Below are experts of layer 5 (counted from 0) of a mixture-of-experts language model. Rows are named router (the router's row for the expert), gate (a neuron's input weights, with its number), up (a neuron's input weights, with its number), down (a neuron's output weights, with its number) and show model dimensions 320-383. Each number is 500 + 40 x the weight over its row's rms, rounded and kept within 0 to 999. Numbers have three digits each.
After each expert's rows: a language model's description of what the expert responds to. This comes from a sample of Wikipedia text that the model never trained on.

# expert 23
router:475492493524510450565435564436515525518442513576477563512477463576482487495506511514505500551545478449476428526525464494524425490539505390491479402489451497458495464464565401499516565510491529
gate0:493514551450479499531546470474468535521528518508507506530447429502502549477513544545532448488511531553446524501457499450458513492435524453514480485420576504536497390525495460577475557468528557
up0:478529526458456427531526490391563474538505557511540494459475504481519594486526565459464486418501510498520518507482477493474540539457536540495559482466653536497449432535523459566433505505567509
down0:451499495482498485464527492453524530471469508495513483540601480500529431582398496510491483457464494534531476490537524469536543539502456505441538462522553515495539485522524573440532477520475543
gate1:537535546490461480477539459548454398437444507461522484469503503487433507540568500476523480512469460447477491516479507450521514512573550504536517457518464490449504529507507409467506512512519478
up1:493518556503499519504527470538453396443459511445535456490517515511444511550563433496532469513492463468514473568475513491509498539554540481524490493515453533482485532486499365497486520513554493
down1:539341521576529475476491528493503493459503550511561504574551524477472460517483464498489473556484499425513492559463500518515508464525473431513525538499425546443528536559541483457512535473515467
gate2:487509536533588506506502543489502563511456562524485423461510485461496554509492499467528535519508504489472491548485438487514474536539489479442485582494540542489532461477532467480542511537456464
up2:515484481465437506481552489485485456533515441488488553548493499526507469486499466541487507439494524496515540443492558508484480485474465489547493458544450531510512559533448512482462532442505569
down2:454493517443486559548398487489528465518530513505501522497473559534567517538543477487550452514518429543519530518471487560493594484446501567521541480538480488474509511503472584514504448540484490
gate3:530515463486560557557472437483546465531515503422426532483468469398494450424466462469600486494541481534519482506495499516438470521545572446507412575463478440454510505464561554500502514519514445
up3:484503455474494530509484416470524493460532478467451519495488497480491450427433463564537478470539508554570522512490495515488447542579539493534410565476427469430495448481494516450434493549530471
down3:518445503446504486515488565531541521384467497415439501525537522475536473508542495506508451493515498439533554510506539557517541405526487540512518451433513451426548487483507527502522524520488438
gate4:461472465451509513456477473470434409542483481459529440532516532489554512551498571434539504504486544454498514455554542518467503466515487488509432424518515535548494506474470483505484567487544489
up4:511483532519538507559547524476456504501536469491466426481528437500471503421450527510547455469528511480467479534517524497570532500479456494465393535480425463519473543509510538486482427490504520
down4:473485503495477501509538501526442519495525498522467491471517487506554434458432553496611478460434586499571469570501496486531507511478474469539494509534469493597516491492495494437501510521461547
It responds to: First digit of numbers, years and list items (1. in Seeds lists), plus suffixes like Jr, Ltd, Inc, III.

# expert 31
router:528431492526466537546463486517541508471456506551483413469443456514460467503584488554449488589557500507491474508574540484577583489540484440500464444456536523538527521512492479493543498517472553
gate0:505506431551469486499484491453497540556462487537466456473511572494514585483530502647459424512466541532516518520493497548526537487489532503573419523478445488528513495449515505488476491475529564
up0:472517534511540532532460505505479447500488525463491545511471477501499451498452520428487477477435444522450468476482502532526440533488431582426471451503494512508478502550550546518477556483527442
down0:451486532535484536546569491523481430495437534486450498591476541439519472517532545475494457467527528443477514555510521489426545505527488458571484587521483489434538458489473467472487540461493511
gate1:527500438568476459466501423479507531443540573403524488482526516514519461566580475416523463471532493457416529470439574558467504469526475478458416458471529534496483516540543564519527516525467517
up1:483533539562500546502555541480519549526528602564528521491548556555503440507552456444489560500492522479504516469462506529474565557534506443427427503517434491436509514412493501542535463467468481
down1:528507466455439475458498492576569415496574516449554556460526492517457494455579508523480509544506458454520499449506490550521486506522495517493478487396501540496576533528494535520509462501479394
gate2:448522579431479504504502552489540458436477476525444449515456468502495529491514533571542525570574511565463536487518499413536521483536505495471494491475544480464530555546509448470536497516461554
up2:514496508573555476482526549472499592581513516486518553525548537430486450560465465418483461410442479468496483477517465567488531535524507546536521509602499496539463439438535520553486498471564431
down2:498421536512497509464487508443486455486509490518454408515471548583431484490559494519454522460503554486467517441521533515561505581480436476507551503489542516540513504504546497586436511506556530
gate3:534471477620518452452437535505475447475452542502481516458474474481470495479565539537438466464556526534540522576474487441489495493531495509490487507514561544624507462483442548535576549551462503
up3:535445468502520461428496531476526519486527463529436517513561514557522543452518390441509515489533576533509460461509496446488533500516522524466473531483435571538514437538452491549484528559520487
down3:521485487530528543515526547472446522537541476539513510497505459499453472444440561519473565518566526516524552532551505519471552494563457461482494506569444550577547471524478554521477507526458518
gate4:484508538488558499502533441613497464476503543525506483489529466461586538463526463556529566543468513450534488537557499490488531471582502520479503463469572487457508530446459439450496532508481548
up4:544491456569473479470460579390466524550532457475475472518479522538454465513473551462516475460535482604484518459407515513481452524455506486503490519477410513487519470531533575551503485485545471
down4:404565566599587475559558513440501449486551467478549512503551494502450509499510470512404417489565469541512509448464450407540517464527534516471595530471437503522533493424442561501478594595524478
It responds to: Ordinals and labels starting table cells, list items or headings, such as First, Second, Fastest lap, Total, Reception, Personal.

# expert 18
router:514482469471513503547430471518557523524492509531414484438425430529536552464463526496514491485614483503448474496565486502522551515561518520435483506453516495544575547502506461492583488491517422
gate0:464524521539550473537540489528540529525483534529552517583524554459434557549520478508520569508528536450513420570520444548481462477520554523456506507529473514518519508485515453541530565494577453
up0:430505496520519494450554488523500515550476466605517483556513571503455489488491476507514571471555487504514459540539462551503507518493543478493549525529546532547547533495501429524465537504532476
down0:491551491551533464533480534531498529476483541474452520449481478553466496492535408477543445502506538587534499491527581549535496448515491420505485504494577489470525552559575439636491517512556546
gate1:488456499452475480546467540540550505524531532543448463487464486484479468478528539542450484542441466499493434533466532488524543499526567496453532502484523548509533525440446420463547535499561485
up1:543538510509531508463513489452442452475455437506576536522504489527523491456460413498530539445586530520500532404504492532475451491470458454542482504467464453525480502547546586497481493495404531
down1:492466504513551452507493562534534500497470529452515483559480487564462531432532584520528484540453435501484466447530515508537460527529481534555505451535470467570492481475385496449568475419532559
gate2:475463543480476439542541520551504485478487515504563397465505490541485591469569544494463474494476501481547582505508533445516508482497538559519465560520498524475468489547491494516479522441482505
up2:466545432530547569510472507465422511497556578488458517456513482542434498491437543487576511454495540522471418476520519527461545537472415430480435500499516475561456504465509537483517507520527513
down2:512504492504544571505487454521446504439525480543445477515434481452512474530470466555548448541474512543492512448522572558564573481439501492505474417515526464491579519482505458450509485448546453
gate3:476462539492519453510502434559533509510492480505484526464513467482564370557461535465468481485462533557438475467533568456427545535475477465479494471508498577529564482502453472492622506626549513
up3:447507497498487544529595550458445535517549429475536546527467549468484551476568513498496475506503465465518517494474467493505510465527502486525469527463512463538482571503478561538436512421458511
down3:509532441530450499487489497542548459487482525509522462481459519510532553533514542480494556477507568427533526477469483544471562464487470523474502537491440510531510545492508561427431478483433564
gate4:504529500444535465560470544523406574513437431473476457559535467508502471488524516463484512475524523483479520417535480431489496553534520518503559486422508524589573574606400461450551552597475452
up4:494513528495454518498556472482554497484527607437485567463503518526503511549466481543509507445460457484573516577464530569536452413481485430536485526538463472393453424432578541524525494479559558
down4:545445471475590498471467435507492517492517446507410440573556486487445483503509517486470485501496506469512518566533534461434513552546528467405536530513503535445479509470501477517535499424548503
It responds to: Field names in infoboxes and table headers before a colon or pipe, such as Date, Succeeded, Coordinates, Votes, Production locations.

# expert 54
router:549471482566523561478463531486522489480562530550501550534491490487546512507459484525462555568497507516494510479539472523491496542524494492515526452456456532524519490500577527470506510455483516
gate0:535451538506500516533470517493563499438494533444455592563464567507582541520465509551508589500518501455520508483556521516582491527523494519499520494405551489502540441470529542429518504485495549
up0:471497450481482494525522483508427456514512545560463445436542498513467476449529487496443386477469494531447508514480475460450557465393501484506481471550494523497490525551486409545511504465484478
down0:523487507442476515488527528504553483485475550502501494515565470462470522458569509520499533540563454558534514433491520555524417504543511493473565592559482494526444509469463481449522548499519464
gate1:503427463510466506470457454548577437452464468546526496517532535508490476512486486530524569474483438546497494468496479455554552482509472495487454554454509569497487544526538505459437505396511548
up1:489532553482530510554481558427444546554545540444454454445434471510567570508525493472463422543498550476497515525560491501451469483543567480560512508480487481525504479497484528547605567577543501
down1:496497601516480528451514515547468431518539446546522477538509460526435482451484526460496510544551510544584480514472541568471469538448497414476518495555551508482467502464574529492476472465511503
gate2:565539462510525538545527472499522500494522581539521464555487534469538488551470520485488535460561441543507508500575492541496523491495508470547489403496534523489508487518554531520525498463509493
up2:522579468507523571516592528580514540449552522530479501563494524510500489511543512480495523454526463474543548454493512490524518577523542450487469475488496459485486505449523580523466517492545491
down2:520538469479434589506547478456549518557524484531465495448524422494484475483424508537563541513408554563582493537469469527530480494511541493512455458496580467444491520531527519537430525454502535
gate3:475524483508515525500435523494516538570554507562477526498546488557532489504501541516460475498543457430537576469511561429535501556560491523441507469477549548509531536479507559487515532503481416
up3:505537490531429513490375513472510567506499482567475527503531483509522482510470532503470511463513449446453583493537481448540520551537494510435496461471523567476510531522473520525497520506486519
down3:516496505516483480491517497458485524510549523543500560499518471479473493426507472525490503389480496518490591491493427479526514459514500504446495546496608487589542489550558510481456548602549476
gate4:503505418515494508501495496487561523494465475561536487498517466485515582516533519426449502541496527418528505479493465459530477472497490519480540554519439490500460600558409500469504535406434553
up4:484534491497511542503525445493474453472473456563569450486588495442541557529508458397434485470425461401490472464544475500514476509495507580548497581510443486503502554517470492495521500462527508
down4:487488550501481503445490468441504533491456529547475519513575529503531486484537513526460544573496550507548391519421482512522451527496516465490521479582476493456548528479473554541461543498548538
It responds to: Single digits of numbers in sports and statistics table cells, such as games-behind 16½, counts 39, and column words like Chart.

# expert 16
router:501441445444525504528494485512503449470539506494511530441500471527541486557521510539498511486535437514521462448502552545509456496514497475485547485489417510465622492531504512460534545500480510
gate0:521434510481477407530520490545507528528540412427470487492529467548541500497525484543521532579547500506495464472505601533483547497514516495509520538472434472494496519524503548458503507490504534
up0:528529480549519544501442497462482460508499559489549494506463524447380496462479493455464461512441521477493544465451484454490443505503479485492481522546556539558494520499518483536519478545530492
down0:473497548505474523578405504447500445565505512534514479450487519510500495487563456431502483457499487494454438481495487503474445527440493521533428491506483464483547438509520475528449418496507437
gate1:434508426504571494536515456482470521521474523500491551490482570631525412463492474415542477513514523555581564571561474515498486460475462524526518455508521471481486517442537476534506547459505469
up1:510491543535448509438501482486534540515565596493467439535493433419519545526522511512454476502495498469428518486461459510485531569482551479474520490472491545540523469578525536519493476498491472
down1:569513549427505491456550516539480464596527556448532446503454429489455526520506533554420462461536451419457490551478444548528511506461477511508535495541477444538486571420467400437525506540497537
gate2:499482451462495511471554509487546545566500590480555473513518493543457517548437526489513467451520440565560524466531486492506507456476389581475509489464467547477440511524587546465526583417509463
up2:555526495601585447482364491496461585535566515556431491425526460478507509533527445467517453492525470568474493442461487549589549535479493487498536517479480482501480578607500567531517523487502525
down2:523496469539529573515544433477495551458422497563523424559477485450468537468526450510534499504514503497465551483556552490454488521513497446524510487517550543422511516496481554548466553425516449
gate3:541514547515514497549514485521491504472454493530548547459500468524491466526530481510455452420559551518417453462514485488504495508470472446465543522550562447494594477549443476496515439518495544
up3:506485435514497465473428530550491521580491509513516507491437477481493538439473519444461458542426400493516535484552489509502484524499456540523495482420475483497471514454566574577458544431537452
down3:469550569509524467515486519522550531464427504474448467458482508502527533471589389469521537448457527512512439474443494497490522488508486549525496476551498524486528508396463490476461488518551446
gate4:517468486521448492517532542572519502522548555541492503474479474437517470521443528478499552459564498445481489456456515549491522442513522506485548511520444558480484507536543522522534446526455529
up4:563530515522589510505520483465497430495534502494532499473487492494526505568487480510556410524576561506410640491529467454479504451445552480416528454435546474521462545528504459576533490499560509
down4:520503519501559494579489510484440458514522458515514437536468532528528518419560466467494508560509564473486517492468515545481489547500496476417500488538461527524464500474493472553399567516456556
It responds to: Digits of years and the ending pieces of author names after species names in taxonomy lists, such as Meyrick, 1912; et al.

# expert 53
router:500512491482493485534530443468514471528582558495439557466492450503504499456507510488500562545472514482436503432529513453475505467519450448543495497467469535569482402487484443510519479498390578
gate0:508530509500481466487501521451514552522503474497525497566530505433589574507440474518530441464549510511443456517490597539502535457485467422562457459561476441483491435465543454519482543524468502
up0:520478501482493513528516456522571508520494555500469415507497399600442436512518533487476532485481521523575500482502449507474500529479570470444483554433524522494479485517534508492523528505538460
down0:458494509494510481480496501515495433481505533526433463530497546518436392519525531525438515496457516461532484490554517514536453543489518512429523531499559441504508510570550511478507432492481552
gate1:492488544466539432526493490572434529512452456447447533432516503489494508441474502436574548552483516486485507536528436491456487482484485477486520530448474511530433528462545481433532528489459547
up1:485545498433541485475542506428475452436474489533492544430432521481477516444530450427429517535498570506473462482578484561479513457449488476444536562529470488473474472482469473483518455513433513
down1:490468512481456454462422578529505416460475462477493470506539573479577565502422497555521560485566514488521596472532496542534474523470515471511517535560466468527500507499580501406526561539481492
gate2:528508445526450438499481457462545487479486499471532512490458510513631467459545455434540510519462545527455483498559506568492477477516452517451563477508465559510477511446467532511531528432499582
up2:397463562519471542540543587489550532524533490473542499505579482439474508451502475480493574513534454448507506490463471494498561410495484459524435512465453440554528420568544480585489547458514461
down2:432540514473514533523521432532519471480499496491505511570500520497545498522502510533475435467487579480544508451513557466512504526454502505529528483459451583461514480523475510463475400553425465
gate3:515525484468531500498495539465494494506479503542489482462510502504462505533583520515494427504494464549468546529450494490477503553514481548469571458476541482536462550490505491513497481497451414
up3:483558454519554477479467550465509496500485512545469496467472512455454501568488495523522451535482487515500519455475511466479550498525519562450507493467508447533461501523503480529536481487416449
down3:598524434459462456525518481418544480486504474481509502563475500471500464535538451538521514476465500546460541522565519495465492551540503401642516566500515451423421476537535497539482479469509488
gate4:456394481460482492516525551502545492495448537537441511529545557515541522514558478452584521424487484484473511523541552522507472417459499455454463532467492503560479498519449449526490514574457445
up4:510611503474568465515491431470458607505539446465541404507515512570507428505460566553424502555540485471513494475432484432482544541495490593495551468558535548481471627503539519516489518522521591
down4:448504466559493452478569453534503484502456509477539562482494522444474539505564430515498575511444515465485539530565512554537578521525431513542549499491504580499473514579415476569486393455556509
It responds to: Words and spaces that introduce dates: on, until, During, month names, day numbers, and colons after Date or Release date.

# expert 10
router:489507471463522474507450507489552458504538518516495506504444539478514543534517512467495538469518483578506482531432519466474469493508550510529513494494425524532504500501548492471502530474498473
gate0:560505495515471519475436504544473420544535477485503527553430524457499508565409524458536434540545542506503537492450499523489561473496475481494459576473492535638495586521466483426491504471551514
up0:479482537476527553437505527484539515453498507489405482492502472590502495420496488477464527500465499539509480509522541474512522465553518593503463467490479479445574587497505449555507437431515482
down0:538524589484548501491499515516576560516538416458464560482514382529490448477516518515478440463467504501449544496495548453492507511510482481538502454433491519490551474500477512564490415518532459
gate1:462481505475470521415469503475495486515475414497473595460445527486456457489450462472477482497528459456461442491483485473501504529512495543518464457444467476472498539493435552492538476542520466
up1:472470483462498476409452481462487481498448456488477555449433495468480456507456491439528506487513491458498473484480470473498489509507524533494441487511508461519424468484463481523542475529507486
down1:447475473446513465511472490440413509503410487525501472465519554460477528541479496490510522451546464474578466454469568448554516503470459513490500481533492548489467542493482538508486503526467429
gate2:424488491437530446585497511492509466564543569424538497574546503535480515480485522497469514496499523555557467559478496417465424426544495495470571458522421541533604506474526463525552467476487458
up2:507505516500533555461430548494463492502497464562526504474542548544482536414579557476528465508474579512498484488488435518480526449554497434475605501526478548532534461520490542453488534444551523
down2:513468453466461472533507474544505429458487473563495518536472429471466532492600554540461473521449478464519490461586463412469464416471473523565502476513513557461568516548519569469536513504496559
gate3:487547560524398469511557520490534566529535613480507529510492504551507494529505518548505499547492498483508432544523472462466545488557568467430431520443447522555481529581514483489467526461458431
up3:480519555449471500492518515491494416512438439520489545473522511487468437448495418508519553494479525484428596484512481546552491457433479500530531456496556466408477465481476501566568552520483557
down3:531530490506546471570471445531511510488468460518420562483553543508486458510461498459526528469579493474499536515483487517446582515521458494472535473436496443512538538467454471473560495562493484
gate4:547472618514579515513538484504551538470452536442535525461471497508534517534492539392486536603481456591485480514500496449468533488499515496528465414436459562459423515463455427470528488527542518
up4:524514421503490466536517525513488431479561463566456484494507528528499537523526507488540479490490484446590579547499500549513466459492505475524547496494570468517556446577512568476467558524489505
down4:479563564468549485503508528482517479438493545458482520538530506510585539555491443449473470544566486491436512521503443459587527553510516513543419514528478516419461479556529526489524524510471497
It responds to: Pipe separators in tables, mostly right after a date or number, plus sentence-opening He, In, When and ISBN markers.

# expert 25
router:426402474521521545532481523502471573531508546494469527441489462485504514505530466435519523493521493466445478407502459478511587457523506544491538571458411526500519536511478500452542542450475470
gate0:474471506491546567546526537547484533516524519522491520405533458556517529483552475470486556482539475480548541482478502454549561473566480496509574555465497501532492482528461496452548465490462496
up0:521528488501488418479489469441519479493507520478478449591490523427503469480446512530497442525496526508485463514530522544429423532446518550491417448540499525454514506468529477540457531528584514
down0:455487447524470528465448557474466544450559518469506538474503534483498479485523468479449527552478523482486480486534489512439454570447530539511572513472481512442530456470496487487525498513432479
gate1:461505483507470591563520492443437542535487535482481523517523422499463493452493434483513527535504492484488472399510537474468494477499441540493486486502493534569520535563450495506514525485495540
up1:485439475526438489492549559604415535556554512516528533514552469451590525526496491565592540503541512455476455451499428514483543469418466525534535497481476479530518462582543431476492487471509595
down1:501551456496449494375553515488516480544461519528513518491511482542477498523468494535462462402481549522545430436478499533530500499459534478439433547534548469574505550455486523525629475570495521
gate2:523544550522491486510436586488486515495519521490507486440493491470491449527469399473542410416481538488516477530474468556543500501553481559528535413571557528510494500403593504490516482450415530
up2:536539506527509494512478551523506498490512510492557511496546491535469462575470434436533438476475487490540480500522533614579530463564516553528528443569519498529554508421557518448512491437453568
down2:465531466494482429447553473541481495435510481562467454478507468529575505444462588475402488499509508519467465469482469519458477501518434538472486537519553527499434530453511402492495429518477521
gate3:507485531510492557493493524503539536544518560449496519503404534573483524472496510467482550427512386525443518477494443523504485452535503516474445554528439516534502530515488434496477527475517453
up3:486487440463552473565477514503466475427500481509497477496601432425459474523522499520520511520452576455505456553508576512476500568475490457529578477431525492479463437440507573522527518496451502
down3:460496441467428485514509560557463438481577465464499466526511507490533478507566456455555508479534502492488527486548514445536564528452494451474549499546462502471437510487564511516413458483520487
gate4:481475491441516551482465488582500517561521571533583508468466559535532480429504475488523520485508598447512459448570549497560526479587500508484496500420477557527528499488513491481504471422531491
up4:467488475450523487494475500564451559511521574547556491455454563508543506418502472464503484489468606405549473478580521514521504487580515469475515506458467579528512535500481476524498452472508491
down4:481518556503450468435508512565502532462457504503496580477571571485496463561536501502499484559576490513514408430534449532509447420556451537471509598527535534490498487543503472494474529520557489
It responds to: Tokens right after pipes, dashes or line starts in sports tables and references, such as win–loss scores and surname endings like -ski, -ić.

# expert 50
router:476457461431549472530441521451521494561502524497464428462479479483511493570566446505578602483554436505498451515487579435551521505510514517521448436456540462475513447484480473480474562478494458
gate0:527565508524525509475464504528491461500441505444508457461515508547468509496482488480537434530498478498450528431461530476510529493461458547517431492482517560522531465463539500503513535475472485
up0:524557514548501493513435512517499431530467464447501482470492489553459546484509502469504436521460493515434538411501517499533550517462472577513453483504505550507519431485526515507483522491501477
down0:495406531559520527484559511540491481411493593547546457481505470431551507444497533441513480496456505461523463490464451502456433464499502467511507500503505510465469464523503509474504535435510481
gate1:519537566596570540509537571488473482499503500506521512574446505413510482528514448523541504514561517524489444477453515509511506478538532551512541422483467464476492542564528531416427558562556513
up1:501507422479462482443491542432483590521533495536517507493480478447498513520502484523452592496507553474523577536499480494548498506468446521457534522463565496449516547527451474487508528489495442
down1:468456465547465544518481451491480492469563465468515531450418477476534495500438470540482550499507503467517512466485470544543463473509467537526441503504566562488545496501471506546516571497552483
gate2:477489487487510499618556472517507488418452508510567532483519557549554495446511593483533491457515490525491450532504453529528487460510524524484507598517503477421460494506442435566475509488538575
up2:547492533474511497450489509542489510566513496542466519475513499419500492562416461538451537530446476458531541507448534429459526527491511436544477444437473566508507574544536595430492479495474446
down2:478458535504547494489498437507503493483449483503523544509428491507506462493487533451465485575474508479500543537455498479520485447549500443530474542480503509507558576579400478509528541571501477
gate3:435437446470533479485488518508445455551513476504524528508464430509374526466475486483570476487559491506522456504546483507556540446519501571452469481481476497417569503529471485530603583506466484
up3:502472428513545465473476546553521499515497480476536440562535394497368551500509500489534490509573505466469426484510511470526550508523481570472455448513496478400523517493464544503563502511464511
down3:625513485437456526456515483413502511498554492464532407521549498511482487507431485475540529524465537478512591475488521491483487517507499420497503543523515550495544520548472588512518469533541500
gate4:509543512443504533484521483417524470556529536482455498517484503524490506471480451464493523568464507540548509471426528484559503521508500529532439456437526478471484506514487534412510508475441540
up4:452489522495572524477497476442490529543544426500408577541448469544566490528444483523414520508558444466479508507422549559572541547546532519488418491546517525523520556524530576457461490511527513
down4:495512567547562478525447527445461510485423515500510446521578549466505433531437452476578512541446509508469538455530484518567448506487506492550521494426438493550502513513522529522487505487559406
It responds to: Middle and final digits of identifiers, codes, coordinates and measurements, such as ISSN, OCLC and GNIS numbers, plus units like kg, million.

# expert 1
router:553505465497480468456458517513532495535520475484486524481470501474495493457510532505463509445475563495430505469570423463488470526493511412542472474505536539567488506512518539481508508493427471
gate0:550531488451497551481508522535514521517432460457468491455500495519487457465576500513439492496413564583502506467541446481568403454456486436551433463497521515495451493545448491399523491531503474
up0:599542493473509573487489533522508502548480458478487469457492497495471498491550521526464484451452535593484485488578463488572399454451472448528502413530515557504444503555469511412487440532480488
down0:500519505478487475579470516466458531560524475523432526419450537425499533438546546477463457472476483499479554526532499480461562504485523421532441478559550528467434524554535596474470437485518389
gate1:488553422550448453496518537536498409543515533503486464485428515484461491497561570496507403473560546520469496541562493474485530524453472419503538461465496534556502494566531438445554530526504518
up1:538489504465491483451482555408516521514463392476472500508486475490510538462441551499499401459574407504502498510459484465506484519505451434508499535392421476464584517552537491498560513529536435
down1:529459535457504542444558445497525481441495420472531528514482431540492537560519443492502502454543579521519516547513532527535480513448472482540469558515532443514509510513502496457478498510517447
gate2:558473466498542495510450521517526463464494494536498487532465466502507422438565452477486494526544567504510509448496486516519419508521601506510551480495537481541476535420521526521471485441480506
up2:540432520556468445539506495548494493494460452454536508495514484450488479420470496439511509514513520503512474508540521518462495541504492478571486498585484479482450556516517589490551503502534533
down2:530484469501361525369451506540512537532565566434419478513557517487512548472509499492518517526508497482477457488530451536546461484482599522530489511513558499556475513513506557531478511507492486
gate3:501472460495504449597449542438487459523546551474484471519478472533504471458528456522547504515445553514429477535486524504520493447479504516531534489519453552496520510544594449477489544440536484
up3:482477496542466566525528576502583494546561452447520502495493528519461422540498508522490508522531547515533468498460470521448445474506468484451516498472505546407537488523455504558494508504481543
down3:454459426523463515498479530530520461495544521525450453474518513443491552497505576557504490490588503427505499470486427545499451430500493502476503507499505508475482473472483521485480489496516495
gate4:472510537491484414580418504511546570552552513437452477477508489510457465544500461454512559522515516581455543507545490466560453502570491504482512514407492455548463457511522492433504535567467483
up4:490542499474512542388561532439485407494491493511497542479473537493547497464497448532486468461542474448535496504439497551476531472558533483535503508558402493499509581464533488563538459396499498
down4:517419536520512457490541436555576457471498481540486543469492493518463445518539514493492538502525515519451489459458466448527558555480573493494486536415475527481580525521532486557413497420450511
It responds to: Second pieces of compound or hyphenated words after a hyphen or first part, such as bush-fire, River-front, self-loathing, slowcore.

# expert 41
router:463509480523518462496437527470516520441551537563512522480508537538522393469465534543449543496525486537498417508516454475520525444482502452520595437498462473552588476523549441451478510487504530
gate0:499467516500512414471546452442513509502502459501505465551484438537555469454528536511534560458480449496535510464543521436456527546481522486452460526498550547638455471533439455453512581477571508
up0:517529481493512581483444515580530486482495537476494505493489498472455562588467460499469471552513545506455501555450466502534495475528474492522488484506491465417532528497570515492482437495499475
down0:483505530540574501562438521502559570504431416428441552440487494501405461435459533475535502486530426487547513491471497520526541479575518522551503506496486505514434491521485441476522480473443437
gate1:450516460503542510446527502569474550478512553536540477526530450461534522540483505553512497479584513481488509451516466520528527508441477518459520516485458491501569490389496452479514494464486500
up1:439496500528517560505536477577487526518563545527548463554482465446515464505427465575481544491519486452475467506525485576524480519481480508449549475464490470567558451439543444446495493472440477
down1:410430475542537510491541491497477572564565471484531409521472483484491504497484535485557457494501507495534542472484470484516526543484498571470493534578536456503515525410488505429546439575487450
gate2:483442483535519446533449428504513485520555555511428492437447561497495496505453410475480513517575529511607563557427408462466459556495523540544520512549471432456525494483506488507488543499572468
up2:546483484503515480568518484528448510525554523535554517540504536482464486461527498492460480546506522476514533534489457483504495482519480533410545471452534511474532530459527529505475578422554517
down2:413527518457542516535503523591548529498503496500519501483491553496585540536491418547413547518466510487498536460438481516470517451449522492514541436453465439491564464507500583577501501422514462
gate3:438430452525549509521504490587466479536564532563482437552518504475568514482471539503508457568514498523519442478550433463525492507608550450483469469519424517505510490463465503462586513471530458
up3:554579549459461507536556520373522529459432474481519507443443505538495474497546451513478566428467465482479556477441546519423501504425479506498504567485558493509494478530559447547393488551494514
down3:409438532582545501580501576507438499438497568456534400471476532534504549493550467569501523502544484478533523522481561507519457546500494422524552472606473406522561453509493467541499522438495575
gate4:484443514531534579486487475448476509481524537543512432508495529523510478566540498488569466513564501456479480477424462449552525461450469484601571452445534556568448484498505553465529517518549530
up4:483516486510521534511406500504463444536530465557487425535472538525509457505529496510473408527582485524505544517463547564491587523462543474548497463503570466508435528454469517508518489529551543
down4:480490508526441499429503437511460538474576520390443423478443491458551514530537555510526460485519514542438484459543425460514500510482482583475431452543459485503575511514556493497474472456500477
It responds to: Middle and later digits of vote counts, population and sports-table statistics; e.g. 1,297, 3,547,614, 93.4.

# expert 11
router:468451444459455518521443517544417461477493510520437433465448503532483507469485488547508541516487541493502538487576532459500484474560456473522482450483439502505533422543531439524512487484434517
gate0:510557444533590530505447475485433501527517468534520488482457506530430496554549481570461510450523544493536507575531536490417504487518529531536469531506587539391491493482505496553462576488522477
up0:510517493469442524515551587471498579530515448574438490472552569555527479455512482488504529522521511488493539494553493467459534515549528478512497538576450495505441495437434532510476523489445512
down0:494486573536484499463461434501527508511437484485544528480495463619479517535506455459519476543469511553447584432523540484449463434486470442548481442507564502542485428463490553580521497493510538
gate1:477489536556510476491467516548553497534487503543493477501488507518435475462452518445496532495499495408483450515483554455490470497513514431520540518516460503548491422475470546475434459605523500
up1:506498451510526508482481530447419458538478518465478484516531538479581486530483515512497501442580566572483501494510452519491509465461505531509499463542507476468481532473500459522524547362502422
down1:431455567509470570539444515513534508522499529469526523513488503501533482432466491593580510498462512479483458546565456484493525604546405465492501495513496495522512556479545479511509437535531480
gate2:572489476473484481485514463567472471505423428549525488470480464537491530511543518517466528548506553462532574492492514489437561474492443500497556550471505531496533491457478525491524592464486526
up2:464620464510564479480489501452482457525558449492486501514490531431449500527496521523534470490516494455475486527492423483511493485406455491457469538482504424498479442539578461463465447506447518
down2:501601429466423553466482506474510449494474521508507496540479464541483474466493482492549522483509469473520521472496519538444516540474484509502534507520546433438492565579494509410559457482473555
gate3:468474340497524500425508455542459416476524530527391495471484514485562501560525490495504497539493460495594463488521502510481551480475489500529530507486482501473452547495553475496524466495432489
up3:567495613481519498553473482438460560541487489492529501560507463489487479442491552483536518489515507485396558473488501468531548529514492518482435456562513498499519469490495560474458528472570522
down3:551505475460540515459485496503485546515471449524542519480560456412453533508526564496525491505451523542449534499531479528499460493494455536539539476481449473539549457469508517542476454484488467
gate4:488511489480421438499476504390529471507455534512516436510470544524484511575536495494483432505406443484527499484474490432537550526510537517531479425459474558543501449482468518464445503482468421
up4:456498511460422442482498487378494492518492478538479454471471509528496542542531458508466505520435492515541474499460443418512545544542526526487485416504502545546468431490461522510463493481498525
down4:535526458479481506487456512370511509379502496513478394451581492548437551482450581438541501540459551529541476452477499521523441488534497477446555470530573461474516486558462504472424555432561449
It responds to: Month names and the day digits beside them in dates, often in schedule tables; e.g. October 26, February 2013.